{"routed_scale": 4.9, "router_z_loss": 0.001, "n_groups": 8, "final_lr_fraction": 0.1, "steps": 6814}
Below are experts of layer 2 (counted from 0) of a mixture-of-experts language model. Rows are named router (the router's row for the expert), gate (a neuron's input weights, with its number), up (a neuron's input weights, with its number) and show model dimensions 0-159. Each number is 200 + 20 x the weight over its row's rms, rounded and kept within 0 to 999.
Before each expert's rows: a language model's description of what the expert responds to. This comes from a sample of Wikipedia text that the model never trained on.

# expert 28
It responds to: Colons after infobox or list field labels such as Author:, Born:, Clade:, and the preposition of after nouns.
router,227,218,159,240,217,196,197,195,161,213,194,184,189,207,178,184,180,164,182,158,178,199,207,201,177,165,219,209,226,200,185,198,232,218,209,210,200,203,188,173,215,202,229,189,180,210,169,187,195,191,213,215,187,184,173,232,182,221,202,209,165,193,212,189,201,148,223,182,248,213,199,205,228,185,199,223,176,198,203,195,213,186,178,174,206,187,177,208,199,209,214,194,170,202,189,196,242,228,213,222,151,230,196,207,169,168,179,215,208,187,238,177,187,177,213,204,240,223,205,184,204,185,189,198,201,219,175,206,231,211,199,223,211,194,236,151,166,193,188,184,184,217,207,179,191,183,194,224,174,200,203,167,219,178,195,194,172,200,197,185
gate0,219,212,189,192,250,202,185,210,186,222,231,217,209,174,214,189,200,222,169,197,219,213,191,200,205,198,197,219,164,222,223,192,199,192,225,187,198,206,259,161,201,202,184,171,213,255,196,197,206,213,200,203,187,190,249,189,230,203,208,196,171,211,228,220,164,199,236,204,211,169,209,189,192,203,201,214,229,203,157,228,174,202,185,223,223,197,229,145,186,212,222,180,195,204,225,188,188,218,214,209,210,240,208,182,208,199,211,191,202,208,235,203,194,198,179,207,184,195,227,203,179,174,179,208,172,198,174,185,202,187,175,205,200,176,231,204,190,187,206,211,205,244,215,222,206,195,200,223,170,227,199,224,220,199,185,208,228,212,232,174
up0,210,216,170,183,207,161,205,185,208,197,184,198,177,146,186,178,200,178,190,173,216,185,233,196,235,201,178,209,207,198,182,176,194,179,174,190,172,201,199,232,211,254,190,214,170,210,169,212,220,217,210,185,226,234,143,217,198,217,194,200,179,172,207,187,180,212,203,210,186,220,190,238,188,190,203,234,194,229,187,188,212,178,184,223,212,239,234,192,188,219,202,184,137,174,162,179,183,189,201,213,197,174,220,172,187,190,194,207,192,190,196,214,204,207,221,244,200,181,198,199,187,195,193,187,200,188,229,200,224,186,216,202,185,220,186,220,164,169,225,180,215,189,191,189,207,209,184,222,198,186,181,192,207,183,206,238,188,208,190,212
gate1,186,244,187,179,168,216,211,208,203,211,184,198,247,194,219,218,225,169,223,148,203,204,218,212,188,220,181,188,197,249,184,205,197,200,224,179,183,174,179,167,197,225,213,194,228,196,174,180,267,214,218,184,221,196,192,218,240,160,189,151,240,178,173,247,218,197,205,204,203,179,201,201,191,191,194,182,228,188,192,162,181,207,211,205,178,205,180,197,218,179,199,164,206,188,211,223,233,225,197,187,181,175,180,214,224,222,193,222,199,184,188,185,190,207,210,166,231,186,178,198,188,216,175,226,242,222,179,188,205,210,174,192,204,184,202,208,230,185,219,224,209,178,200,165,237,180,209,187,230,209,188,182,206,202,203,227,187,221,214,204
up1,218,209,188,177,234,172,174,199,184,213,201,209,144,205,212,204,198,185,147,213,197,206,182,212,192,157,198,220,154,184,224,202,201,175,235,194,186,232,223,216,215,220,202,196,173,230,236,201,211,193,209,218,187,193,156,211,161,231,191,222,195,204,227,216,207,194,240,179,205,229,178,225,182,212,222,232,209,246,201,209,219,188,216,180,205,179,199,181,187,231,203,216,242,165,189,174,190,193,190,200,173,222,183,235,206,174,245,175,186,214,213,217,225,183,228,184,186,199,208,185,200,224,198,168,187,155,202,222,192,211,180,226,206,216,196,200,208,201,202,215,202,189,186,197,156,208,200,218,194,177,168,166,199,177,203,225,195,204,206,187
gate2,190,218,180,227,224,156,216,146,176,228,212,187,214,217,203,168,195,232,200,184,204,196,210,202,205,197,156,219,212,218,258,181,195,232,233,182,212,227,197,209,209,196,209,186,201,225,215,198,178,225,199,187,220,200,196,197,199,214,192,212,201,230,144,208,209,214,205,201,217,190,192,239,175,234,216,196,174,194,196,199,181,179,205,193,179,195,186,211,191,209,225,185,189,203,194,243,184,217,204,215,191,204,186,176,162,215,160,224,189,206,164,199,217,188,183,192,192,177,194,182,205,170,188,209,196,178,189,171,194,233,193,211,207,192,195,211,181,191,219,177,189,207,211,209,188,209,186,180,218,235,214,195,200,200,212,233,197,229,194,217
up2,188,233,183,218,194,183,181,188,230,200,211,202,199,231,196,205,206,187,171,200,223,181,188,193,170,186,182,219,166,201,186,167,233,233,182,170,224,236,169,222,201,203,243,164,219,239,246,213,185,186,227,234,218,198,190,203,199,202,200,236,191,197,200,185,202,159,207,204,188,202,225,198,157,165,198,215,190,165,223,166,173,187,223,206,149,195,215,174,195,206,215,184,208,205,144,192,185,187,205,216,191,218,183,182,209,195,172,238,148,201,186,214,202,205,203,183,184,229,187,195,210,188,211,168,198,210,209,185,213,193,175,220,201,192,205,210,209,183,209,204,207,203,216,210,175,193,225,181,177,222,200,204,185,178,210,209,184,210,245,224
gate3,222,196,240,197,183,226,188,222,190,178,191,222,224,203,215,186,166,213,229,194,211,199,204,180,207,188,237,192,208,174,174,199,200,215,218,198,234,200,219,191,204,172,200,200,207,217,239,215,192,224,223,206,222,188,242,211,201,194,187,172,192,179,184,196,187,198,166,199,185,231,215,168,155,212,176,199,238,203,222,221,220,207,194,206,216,201,196,208,203,217,231,196,205,189,154,208,196,202,237,195,239,207,218,175,136,187,171,205,213,191,197,223,163,187,219,178,174,229,178,206,208,222,221,205,175,235,186,178,198,170,181,190,205,213,235,200,211,183,212,194,176,194,211,163,175,180,170,202,201,194,231,189,231,193,200,172,230,236,203,207
up3,202,167,162,191,210,186,205,179,217,160,188,225,189,207,202,197,171,187,164,192,172,186,165,178,221,168,211,201,209,194,224,199,204,178,210,241,203,226,181,205,199,180,211,149,213,212,176,204,221,196,186,239,200,209,212,208,184,219,209,192,211,212,218,214,240,210,205,195,194,191,197,177,203,169,210,225,178,176,170,178,173,215,189,177,211,167,194,173,195,225,211,192,208,229,183,170,188,194,193,190,154,187,204,192,201,214,235,205,181,179,198,188,219,213,188,164,180,176,190,216,199,225,202,221,177,207,169,194,177,243,220,228,210,190,236,187,170,214,188,202,171,178,203,174,177,195,209,207,197,200,188,221,190,244,216,187,196,173,161,181
gate4,221,201,204,188,237,196,182,166,171,206,210,175,170,206,201,237,216,190,166,191,212,193,212,157,198,217,213,192,236,205,228,204,230,178,192,245,198,206,193,187,200,192,182,194,175,198,203,167,196,201,217,206,207,206,160,179,205,232,179,206,212,186,220,211,168,218,184,191,160,193,228,180,195,178,180,240,181,192,216,214,184,200,174,205,194,206,173,196,202,207,208,180,209,210,192,217,230,207,203,209,215,189,189,179,178,176,190,223,202,203,203,211,186,210,188,211,181,181,178,212,172,226,200,211,213,207,249,196,202,189,246,211,185,191,191,194,179,189,215,203,176,195,190,205,222,201,215,183,188,148,175,186,237,194,206,232,199,208,195,199
up4,208,203,191,204,211,223,199,176,197,206,194,199,191,167,200,225,214,201,207,192,216,195,231,163,211,150,187,219,199,196,234,195,172,174,208,224,139,172,219,190,229,206,167,199,156,212,185,176,187,210,204,227,202,221,230,169,239,189,211,182,173,193,219,195,216,174,198,217,184,181,205,197,188,216,206,213,175,218,199,217,180,175,207,221,170,183,201,195,193,227,215,200,223,178,225,205,207,203,197,218,167,230,214,197,179,218,201,213,215,207,193,207,226,206,225,197,189,196,180,225,214,163,238,208,186,177,230,187,205,166,187,225,208,186,190,196,194,215,243,164,159,185,182,186,217,202,220,205,170,181,194,161,216,210,200,258,213,201,191,213
gate5,162,224,221,224,195,208,217,162,204,197,180,193,177,207,181,184,173,158,178,216,197,239,181,191,206,165,216,229,206,212,211,208,186,203,194,201,192,191,201,212,242,202,211,196,201,198,203,188,250,208,201,204,204,241,185,185,232,205,187,217,193,236,212,202,238,197,207,192,208,230,191,217,202,211,198,214,202,196,213,181,167,214,172,199,207,232,212,218,211,214,191,210,178,190,204,209,260,196,209,210,199,223,197,220,196,188,212,234,200,182,223,231,195,212,222,178,207,185,206,232,186,236,243,207,172,191,193,214,181,200,178,194,186,174,208,225,194,216,249,174,194,212,193,241,213,168,186,205,182,168,209,188,204,197,163,199,205,194,188,208
up5,202,175,182,184,171,215,208,177,215,185,184,225,198,154,201,217,249,192,181,200,183,235,167,186,204,188,177,213,237,177,175,214,216,187,192,213,215,172,206,245,208,188,243,210,215,234,191,214,219,216,204,207,194,233,158,173,217,213,177,207,198,198,218,207,211,214,208,200,217,224,203,215,179,216,175,195,220,170,238,206,204,179,177,197,198,213,231,208,212,197,196,203,221,206,190,229,207,194,219,217,187,207,220,171,236,192,175,159,218,200,190,207,194,201,206,201,240,221,210,216,249,207,201,224,216,183,211,175,214,209,216,205,180,238,192,205,182,219,209,182,184,220,177,218,195,215,187,227,201,187,193,193,180,170,176,204,213,209,190,203
gate6,204,193,230,210,252,238,220,198,227,217,198,251,197,203,214,239,180,188,191,188,208,230,179,189,189,210,153,211,191,197,178,221,228,210,209,193,199,185,187,217,189,165,153,176,228,182,159,190,187,181,192,208,176,192,191,193,210,235,216,203,180,221,199,190,193,171,183,179,174,162,205,209,223,209,222,226,178,229,179,197,219,221,195,208,214,162,201,170,207,209,215,203,184,194,216,203,160,192,189,193,204,185,217,186,180,232,192,190,186,171,189,224,230,180,192,181,217,202,177,163,202,216,186,166,203,217,203,189,175,239,173,171,236,193,198,196,217,209,185,167,189,186,259,209,203,211,205,219,239,206,168,185,175,211,208,190,166,174,204,205
up6,202,186,237,159,194,212,199,231,226,223,200,196,179,213,223,218,193,200,189,188,173,189,193,245,211,192,160,198,215,238,184,190,171,217,188,215,202,244,197,184,175,233,219,213,225,201,208,206,178,198,188,178,214,196,199,177,191,222,213,182,172,188,213,198,197,195,182,190,204,224,215,191,200,164,162,193,195,219,202,199,208,228,200,195,220,187,206,200,201,194,238,214,205,166,216,163,168,202,214,222,193,192,199,163,210,223,171,191,170,213,211,236,204,155,174,211,189,237,156,195,216,219,172,155,194,222,205,192,214,207,187,216,204,220,208,215,189,206,203,201,175,194,219,218,201,190,210,194,193,201,168,215,206,207,207,214,174,204,226,227

# expert 2
It responds to: Mostly the word "as" (first days as mayor, broadcast as, X as role in cast lists), also to, than, including, until, name.
router,226,177,200,176,188,184,217,234,178,200,197,193,232,207,194,203,212,178,238,206,189,188,180,197,204,164,225,249,228,200,205,212,220,251,172,213,213,182,198,179,204,183,192,191,203,217,194,183,198,220,164,190,197,199,172,201,164,230,201,164,178,183,253,181,254,200,210,193,199,192,207,197,195,192,203,206,198,221,172,212,171,209,221,199,200,210,178,183,225,191,192,204,177,179,190,203,209,187,220,207,157,198,240,190,190,195,175,190,205,189,215,194,208,190,202,180,200,214,191,196,217,178,205,224,202,223,198,208,228,198,215,217,199,185,218,175,175,228,210,217,194,196,217,184,196,193,227,216,210,180,168,194,208,197,196,208,196,201,187,182
gate6,219,180,208,198,192,173,201,231,225,250,193,224,187,211,187,162,220,214,226,214,189,232,201,209,216,192,189,235,171,192,175,200,219,209,171,203,228,200,223,239,215,191,194,210,200,200,205,222,198,182,178,165,185,204,198,211,191,210,193,206,221,208,188,171,204,180,178,201,199,206,186,167,237,204,196,212,193,190,236,215,221,176,227,211,198,209,215,231,186,210,187,223,179,197,229,210,218,209,211,178,189,183,205,222,192,198,203,176,187,189,202,229,221,220,183,215,212,181,221,197,194,242,183,205,212,200,199,176,196,206,209,177,223,212,211,184,217,184,181,208,224,211,186,201,186,213,188,191,203,157,231,236,230,165,185,187,181,175,217,209
up6,235,207,171,217,188,178,212,202,225,189,214,198,183,183,204,203,182,178,225,222,191,188,198,193,178,181,216,180,183,193,185,198,201,185,173,228,216,208,188,206,192,209,200,215,198,203,214,203,177,189,221,191,216,196,207,207,195,193,181,134,205,213,171,178,183,197,207,207,224,204,182,199,203,246,236,212,180,174,182,204,190,162,204,235,220,205,197,223,221,204,213,171,214,176,203,183,256,210,209,206,231,198,198,179,215,153,194,205,200,176,222,211,221,195,207,223,189,212,189,224,155,216,196,202,214,199,167,200,183,232,204,202,204,202,192,213,185,180,205,204,201,193,220,203,208,204,212,197,156,202,217,194,188,202,226,222,202,145,190,209
gate7,223,187,189,188,159,195,192,183,200,193,184,226,200,200,171,201,212,196,177,139,170,206,211,193,221,202,221,204,214,213,159,200,209,185,208,180,199,190,201,166,235,214,197,192,193,216,211,217,182,189,177,198,180,213,150,208,145,197,200,149,197,233,192,235,203,207,227,202,186,224,220,201,207,213,180,206,235,201,221,167,183,207,190,203,179,199,214,214,192,205,217,243,178,224,220,225,230,206,204,211,164,192,182,180,200,239,203,176,193,223,200,164,180,204,216,195,180,180,184,208,200,227,224,198,208,175,211,193,233,174,170,208,217,223,178,203,182,186,223,185,173,195,198,202,188,219,193,171,219,207,189,216,177,202,192,201,180,211,217,209
up7,199,173,203,187,179,192,206,231,213,215,203,184,205,198,209,198,210,229,215,186,215,161,179,158,194,186,207,198,169,189,195,212,204,228,184,218,195,227,220,203,218,199,218,203,201,180,223,204,175,194,215,227,195,218,268,216,202,219,195,241,208,169,219,183,215,193,223,181,227,208,206,190,164,212,214,195,187,180,193,231,193,200,230,186,181,151,188,200,191,236,204,170,208,170,159,208,214,196,152,177,209,218,222,223,216,178,201,220,209,182,228,235,203,207,182,183,204,191,230,206,154,173,177,214,162,206,194,195,225,238,196,233,181,204,215,202,190,228,185,227,208,198,207,167,182,196,178,204,168,159,227,202,201,195,170,204,218,205,200,173
gate8,187,192,204,228,227,223,220,169,228,208,212,221,219,225,219,221,202,246,215,237,181,208,168,180,194,175,226,222,190,202,208,184,200,211,194,163,221,178,220,215,219,189,179,212,184,223,183,170,174,196,194,212,159,234,195,171,153,227,237,169,201,192,215,209,211,190,195,195,200,211,218,198,201,199,179,208,193,192,199,193,195,201,202,203,228,166,178,207,191,204,236,196,222,207,210,207,206,182,192,245,204,257,253,208,183,167,171,197,215,219,218,184,187,158,180,219,208,232,179,204,221,208,203,217,180,207,215,193,247,215,211,155,189,203,201,218,163,218,198,196,225,225,224,196,203,195,205,219,185,221,196,186,209,167,202,229,213,204,199,205
up8,223,199,190,169,221,181,195,194,202,166,218,165,212,196,188,216,223,183,194,188,199,211,205,203,190,239,184,217,203,209,193,227,183,235,203,227,204,201,202,222,174,201,171,218,195,183,217,232,192,225,211,178,185,161,204,198,232,174,206,229,194,213,201,206,196,209,210,196,206,187,177,175,200,163,210,204,184,170,226,204,204,195,176,189,161,196,223,180,204,191,171,208,201,219,188,191,219,204,199,170,190,165,171,225,187,183,222,218,180,191,179,247,204,227,207,181,185,210,188,184,195,216,188,192,232,184,206,193,163,227,223,251,205,184,202,184,222,145,171,217,190,161,194,184,198,201,204,181,230,185,206,232,168,183,206,202,171,218,202,231
gate9,206,215,218,164,199,242,208,189,150,190,195,163,231,202,213,165,223,173,208,185,221,177,221,177,207,190,214,208,211,208,209,204,196,188,164,224,205,185,197,210,195,192,201,211,170,198,180,176,200,221,182,248,186,218,201,198,192,201,210,161,214,174,225,214,200,195,230,173,201,238,211,228,166,181,176,190,180,188,211,183,224,188,194,203,164,195,178,190,209,220,216,209,191,212,193,220,202,194,209,194,171,182,192,232,186,222,197,224,223,175,205,221,174,179,209,204,190,162,201,218,207,152,173,195,168,209,219,191,190,172,176,209,223,206,200,194,208,180,202,185,222,207,191,182,194,191,221,201,180,193,188,166,212,182,192,201,192,210,209,187
up9,198,171,221,203,200,183,185,199,200,218,191,168,155,222,184,175,188,206,216,201,183,197,176,176,209,183,171,200,167,185,158,196,194,221,233,171,225,235,205,171,185,205,215,201,228,205,202,196,193,213,210,189,190,197,194,176,174,189,205,213,174,207,196,208,204,212,194,195,208,185,212,203,217,217,199,201,238,182,190,220,170,167,202,181,222,192,205,249,200,177,188,210,205,190,195,197,184,179,212,196,226,208,199,189,187,195,219,188,198,214,215,188,230,209,203,224,209,184,209,199,190,192,234,238,244,216,194,223,189,206,200,175,193,206,208,209,218,213,182,234,166,186,194,216,211,183,199,216,223,208,181,222,189,201,194,160,247,218,190,178
gate10,207,184,166,211,189,179,205,210,166,160,227,169,160,210,198,197,195,176,219,206,191,197,177,184,197,202,208,197,193,179,204,188,213,230,184,226,210,187,186,206,209,216,215,193,198,201,197,207,192,224,190,193,190,221,187,176,189,206,163,188,208,206,214,215,191,180,199,166,205,181,210,203,211,227,181,235,235,171,222,209,206,195,175,214,202,182,220,186,185,187,181,232,198,193,179,205,186,208,195,209,204,204,200,210,170,243,189,205,194,177,273,200,205,189,241,207,194,207,191,205,206,175,198,198,230,238,193,233,197,184,184,178,189,222,202,202,216,194,169,217,192,209,233,215,180,223,205,196,229,161,195,203,166,216,210,185,180,192,225,170
up10,152,191,176,207,212,211,229,187,186,176,203,179,192,236,180,212,208,171,208,222,219,198,171,205,223,215,211,173,190,190,185,193,216,183,192,205,196,185,201,215,174,181,201,148,188,220,219,231,202,215,163,193,185,208,197,180,225,210,203,218,197,176,184,207,257,196,194,205,204,215,221,179,237,175,217,244,210,197,221,188,196,200,193,213,198,218,185,191,203,200,201,212,238,221,182,232,169,213,186,219,212,173,222,207,224,222,186,182,202,194,242,218,213,195,218,237,213,233,155,177,189,197,225,196,200,203,196,227,200,193,203,174,222,175,211,202,211,172,191,230,196,208,223,201,174,198,216,194,219,191,151,194,142,226,190,196,199,187,197,215
gate11,177,196,220,221,172,224,193,214,188,202,222,166,205,194,210,213,163,235,190,175,224,192,224,220,174,223,171,242,237,202,217,206,169,221,211,212,196,208,201,208,187,175,216,220,204,178,200,198,203,197,200,207,149,200,178,204,190,192,156,197,188,181,179,198,241,210,201,197,214,218,202,171,196,255,195,168,236,207,189,211,201,202,196,200,182,188,214,208,184,208,179,188,193,209,208,149,206,165,199,183,222,225,182,192,184,205,196,173,207,226,187,212,159,185,217,192,151,175,255,214,193,208,199,200,202,178,203,174,168,181,212,242,202,227,220,208,185,184,214,186,244,205,201,212,220,180,241,218,190,203,177,208,233,203,216,185,193,198,199,190
up11,166,211,224,226,130,234,229,221,200,220,195,204,197,179,208,202,193,205,175,190,205,211,203,215,163,220,218,210,205,173,210,218,193,181,205,204,212,223,197,181,227,182,210,218,203,186,181,188,203,199,167,201,139,180,215,266,211,225,153,185,180,163,213,209,202,196,203,205,218,195,207,178,187,261,136,182,213,230,202,201,206,216,175,225,216,222,211,189,177,211,198,213,203,179,204,194,225,187,197,183,198,216,183,183,185,246,234,184,194,205,201,201,142,180,208,203,164,175,207,212,189,181,173,173,199,214,196,221,189,186,191,211,203,190,187,210,183,186,212,191,246,208,195,192,225,204,210,197,180,215,178,203,217,227,191,212,213,201,246,167
gate12,189,169,231,200,171,193,208,201,201,182,236,182,206,174,183,205,212,195,177,234,197,195,220,220,167,212,202,199,205,194,187,189,222,185,185,219,202,203,207,157,228,152,202,237,181,193,189,216,191,171,214,176,213,184,203,195,199,208,183,217,225,220,214,173,213,182,241,181,219,194,169,204,185,199,186,225,182,182,177,211,186,191,223,187,201,214,184,202,209,186,148,220,182,212,218,184,202,189,190,190,151,186,214,216,229,202,218,225,251,168,173,176,209,199,225,177,192,184,241,189,215,222,218,197,196,228,248,186,165,182,146,221,193,220,196,199,207,181,199,181,217,201,189,215,218,183,186,222,211,181,186,191,208,195,221,211,202,186,198,198
up12,237,191,192,213,212,243,219,193,240,205,178,215,208,207,192,210,177,173,181,185,204,243,170,211,239,170,198,189,203,179,219,238,183,223,225,167,213,203,191,222,191,195,180,214,210,211,210,186,196,176,183,198,192,210,207,200,196,206,187,210,208,212,168,168,180,207,203,180,236,212,214,174,206,177,199,188,242,202,214,182,197,214,177,200,214,172,230,180,198,216,221,150,195,216,206,228,215,201,208,205,219,221,188,190,187,194,195,160,192,219,211,195,197,187,174,209,221,207,146,210,174,216,173,152,219,175,188,213,193,239,232,183,201,204,173,229,207,184,222,201,200,193,202,211,168,198,204,230,167,186,209,203,215,201,202,202,195,183,177,185

# expert 12
It responds to: Commas and linking words joining words or clauses in running text and lists, such as and, or, that, from, but, which.
router,235,171,185,197,194,195,200,199,170,184,196,221,224,203,204,201,157,153,178,212,198,183,208,171,188,167,195,196,220,170,213,144,208,222,184,209,207,189,239,170,195,209,200,232,197,211,206,187,181,208,218,177,186,193,182,206,219,202,185,181,171,220,230,189,206,195,227,192,196,192,204,184,206,187,229,206,196,170,204,205,165,178,217,131,204,177,190,200,190,207,211,201,156,218,180,208,212,175,232,219,179,189,210,204,209,226,195,214,221,168,211,159,195,186,187,188,190,206,198,198,202,219,204,157,220,205,199,194,187,204,167,209,183,203,207,165,170,180,210,193,192,191,194,189,193,189,196,206,153,235,210,212,223,205,169,171,194,220,181,206
gate6,200,189,212,228,198,162,221,162,196,204,215,188,230,243,245,176,206,193,218,214,176,208,186,227,185,193,208,202,209,192,212,187,224,230,201,219,247,187,202,206,183,209,191,192,221,224,217,219,204,209,210,171,192,219,174,193,189,202,212,206,178,179,207,197,185,185,222,239,207,158,211,198,228,197,199,213,175,200,205,189,207,163,134,197,218,218,188,222,231,209,214,207,159,207,208,215,180,190,198,242,135,198,189,211,226,223,188,194,203,199,186,208,188,224,199,216,216,176,178,197,195,204,212,177,223,189,222,198,194,193,235,201,170,184,201,199,192,201,192,209,240,208,197,164,218,227,219,216,205,161,239,210,178,199,197,187,173,189,193,202
up6,219,156,198,179,184,197,200,162,191,214,214,191,205,240,195,167,187,164,223,170,208,199,171,204,203,176,204,228,168,207,210,197,231,226,200,158,211,190,207,200,205,159,216,215,190,191,214,192,216,210,233,197,218,195,226,208,163,213,204,203,229,167,217,208,185,197,217,216,185,212,185,190,174,232,199,193,166,228,208,202,193,178,176,165,218,204,209,204,186,181,174,188,183,199,201,180,217,197,205,202,189,246,192,176,200,218,213,190,221,205,208,212,203,219,197,188,202,199,237,231,211,207,189,165,226,190,190,218,197,132,190,187,227,207,173,177,188,208,203,204,180,187,197,173,209,217,211,204,188,171,208,185,193,224,193,190,171,211,177,199
gate7,198,204,173,190,174,170,194,179,200,195,208,184,185,191,196,196,214,196,190,216,196,213,211,187,191,219,195,233,216,148,193,169,206,235,184,232,238,169,214,220,221,197,241,197,201,190,248,192,207,183,197,180,166,200,172,202,205,231,167,190,233,183,234,207,207,189,224,238,216,177,204,204,174,194,147,217,145,181,208,200,227,199,220,210,218,172,184,188,221,197,235,215,240,201,206,204,210,193,221,226,154,199,187,206,224,227,222,211,205,194,210,169,202,203,209,173,171,203,216,223,206,234,217,223,161,209,217,196,166,198,204,176,192,240,193,174,176,200,200,217,196,185,206,201,168,210,201,222,215,199,214,203,206,208,190,235,226,214,181,237
up7,201,204,199,196,216,195,233,176,194,200,189,216,201,218,186,178,230,189,251,177,224,206,224,207,178,218,198,246,186,156,197,154,220,192,202,183,193,199,185,166,224,209,199,245,176,196,218,189,167,200,217,202,196,185,193,223,192,207,204,177,194,215,216,184,225,190,225,217,181,211,170,214,200,185,197,219,208,200,209,197,204,238,186,193,233,148,205,200,206,180,218,215,214,177,184,217,186,192,207,198,187,199,204,215,162,178,191,193,194,192,212,205,184,201,208,182,188,203,233,218,210,204,223,215,178,214,206,222,215,184,205,155,184,169,173,237,176,212,208,164,188,206,210,183,213,195,214,212,171,188,220,200,198,156,213,217,192,197,212,214
gate8,168,207,183,154,175,221,195,229,161,217,193,166,188,209,193,190,182,215,247,204,212,201,187,248,214,205,214,198,244,198,233,199,190,222,184,194,197,206,204,204,206,208,238,176,191,178,229,191,174,195,204,181,196,190,211,209,218,196,221,172,189,213,235,204,197,172,184,191,217,173,174,220,202,222,236,183,216,216,203,204,201,206,205,207,202,243,183,218,208,247,219,165,200,208,200,216,188,196,174,195,207,224,199,184,192,231,206,172,212,211,182,179,154,199,174,190,162,184,207,197,249,155,196,183,182,196,161,196,156,186,172,243,179,191,199,195,226,197,209,204,204,202,222,225,202,202,238,201,189,213,205,187,241,216,173,183,189,210,198,199
up8,191,194,220,195,188,170,194,187,177,233,201,196,197,260,195,189,217,193,206,177,229,203,225,183,193,178,213,212,206,207,177,221,229,180,190,186,215,202,208,186,198,189,200,199,188,230,208,153,205,227,171,202,180,216,206,234,226,206,193,192,181,181,210,195,235,181,207,195,212,181,239,208,179,180,220,228,226,180,205,212,206,201,216,179,195,200,230,214,215,180,223,196,218,185,194,162,180,196,195,191,177,199,162,215,244,201,185,225,208,194,201,202,209,192,168,192,202,209,177,198,181,209,231,223,190,204,234,178,233,224,212,179,181,197,228,214,216,195,259,203,206,211,179,221,220,217,207,205,173,197,182,165,177,186,194,204,192,207,162,172
gate9,194,223,201,213,233,190,253,144,213,197,196,203,177,213,184,187,221,204,202,171,205,168,222,164,205,200,209,195,234,182,163,203,188,199,201,230,206,171,219,211,190,219,214,211,196,218,185,210,185,200,208,196,178,188,217,208,219,197,223,213,237,191,213,202,196,210,182,217,156,208,222,208,219,254,209,188,211,180,197,222,231,204,194,167,156,219,188,228,200,194,177,207,200,192,239,212,212,230,204,150,190,201,178,167,204,211,200,242,206,241,202,224,217,213,201,214,221,198,191,186,164,182,179,221,204,186,151,198,188,202,228,216,230,184,195,191,216,208,220,224,193,199,180,175,214,191,199,192,203,194,202,214,213,181,167,198,205,180,183,189
up9,188,202,199,188,196,227,185,175,192,197,185,213,174,210,193,183,228,188,216,182,208,216,230,152,225,191,190,180,192,206,207,197,234,225,179,174,192,214,215,177,181,192,129,207,183,227,201,213,204,181,186,196,214,200,201,183,191,178,196,173,199,199,206,161,190,188,259,193,224,211,198,180,214,228,205,208,221,162,201,211,205,211,198,197,215,216,194,239,206,175,161,200,199,197,213,210,191,197,208,187,195,232,170,208,228,173,186,210,188,195,210,184,202,198,215,220,199,176,178,199,203,196,214,197,223,180,215,190,234,186,200,203,210,213,200,207,185,218,242,195,235,187,180,192,219,230,204,224,172,219,195,213,169,244,203,184,192,191,179,189
gate10,164,211,143,193,231,204,209,177,161,236,174,191,184,195,185,230,215,207,188,182,205,221,189,194,207,181,211,153,192,186,232,240,200,194,183,189,248,219,199,211,204,208,184,190,214,178,195,192,220,217,227,209,173,193,186,169,224,222,237,178,174,223,213,213,179,188,175,202,202,194,176,245,196,173,239,187,199,202,163,224,213,209,194,230,203,191,207,195,199,188,153,246,225,182,217,183,169,220,193,223,210,205,226,187,196,245,174,186,210,201,210,234,207,163,219,181,211,216,182,205,195,183,210,218,229,218,196,176,228,214,217,188,210,231,212,175,242,200,198,221,231,224,221,202,198,199,198,212,192,245,204,201,223,208,232,184,184,224,197,178
up10,205,179,181,169,244,191,195,213,209,204,184,205,180,199,190,174,220,174,189,185,221,199,212,181,193,210,184,216,231,197,193,180,203,200,204,208,193,197,188,231,183,204,218,191,181,198,236,223,164,179,194,191,206,163,198,182,210,180,193,224,245,156,156,172,228,173,196,217,196,229,190,160,229,197,158,193,180,209,201,200,192,244,218,194,198,199,201,211,227,188,252,191,180,210,201,163,171,206,204,201,195,207,197,211,221,203,216,187,215,229,194,171,199,253,213,206,213,160,204,217,210,189,195,197,231,210,197,224,181,223,212,180,184,212,212,209,180,222,197,215,187,178,165,186,193,185,266,206,232,214,228,179,175,189,195,216,198,180,211,196
gate11,196,228,224,204,210,186,211,190,220,195,194,203,169,206,189,196,176,187,193,213,198,182,202,224,201,227,186,218,191,193,217,186,179,262,208,234,198,210,213,220,242,213,202,179,221,227,163,197,164,166,194,175,201,199,171,191,222,219,172,213,201,173,152,224,227,171,216,160,200,189,210,220,234,183,164,180,202,166,201,147,184,193,206,193,141,198,172,216,194,185,222,177,178,220,174,196,216,167,197,189,194,197,206,186,190,212,206,197,197,227,214,216,220,210,191,192,157,214,211,191,187,199,178,193,190,192,189,163,183,190,214,183,209,170,187,182,198,207,198,213,184,213,195,215,218,188,218,214,225,196,208,215,189,252,223,187,217,192,213,228
up11,213,196,215,180,232,156,216,168,189,184,156,220,223,197,206,256,215,195,157,262,216,170,179,181,196,215,200,224,195,175,220,146,204,186,202,200,167,195,198,190,213,185,214,205,206,181,200,199,159,225,229,198,219,190,204,164,163,214,179,199,207,190,192,176,196,201,198,213,149,230,182,198,214,216,158,235,197,203,189,182,207,185,224,210,207,183,204,231,214,192,216,174,206,193,193,194,181,204,226,218,189,198,191,217,209,207,201,196,222,198,203,233,200,199,180,200,205,175,201,203,155,190,168,195,193,227,191,189,156,199,241,177,180,206,196,202,180,157,228,184,202,189,176,192,183,212,197,206,210,170,209,190,201,204,191,192,185,184,214,196
gate12,241,192,203,184,163,206,212,226,209,197,214,202,200,196,243,164,181,193,201,215,206,175,184,162,209,230,198,195,194,179,165,207,189,221,185,167,179,205,172,227,208,254,187,200,211,196,206,206,193,200,184,185,208,229,219,204,229,218,187,177,197,222,219,189,209,165,205,178,187,199,182,212,243,215,189,213,189,188,231,210,194,236,197,197,203,174,180,257,204,196,198,202,192,192,199,177,188,167,197,195,221,236,210,210,196,197,199,203,219,210,163,198,209,182,207,236,180,175,213,201,170,187,204,210,222,176,185,236,171,205,192,218,215,218,187,172,181,164,175,193,187,202,189,188,198,204,206,219,174,222,248,204,194,193,184,176,218,207,202,221
up12,230,195,186,199,187,223,197,210,191,210,211,193,194,173,231,193,192,194,182,171,171,196,204,190,197,219,224,209,206,213,203,208,183,192,173,167,211,184,184,197,197,234,164,176,230,195,205,218,190,223,193,182,182,231,215,203,187,183,202,175,200,228,253,203,209,184,190,203,186,190,180,221,225,213,215,217,204,180,240,220,202,186,195,179,173,181,189,243,180,210,183,220,177,206,211,202,196,163,206,165,217,190,206,229,178,212,223,206,202,197,177,183,219,193,203,195,177,210,225,203,151,198,229,216,203,162,169,223,221,239,193,226,206,228,208,177,178,160,186,178,172,216,194,188,208,206,207,201,199,213,217,211,180,177,189,175,205,247,218,220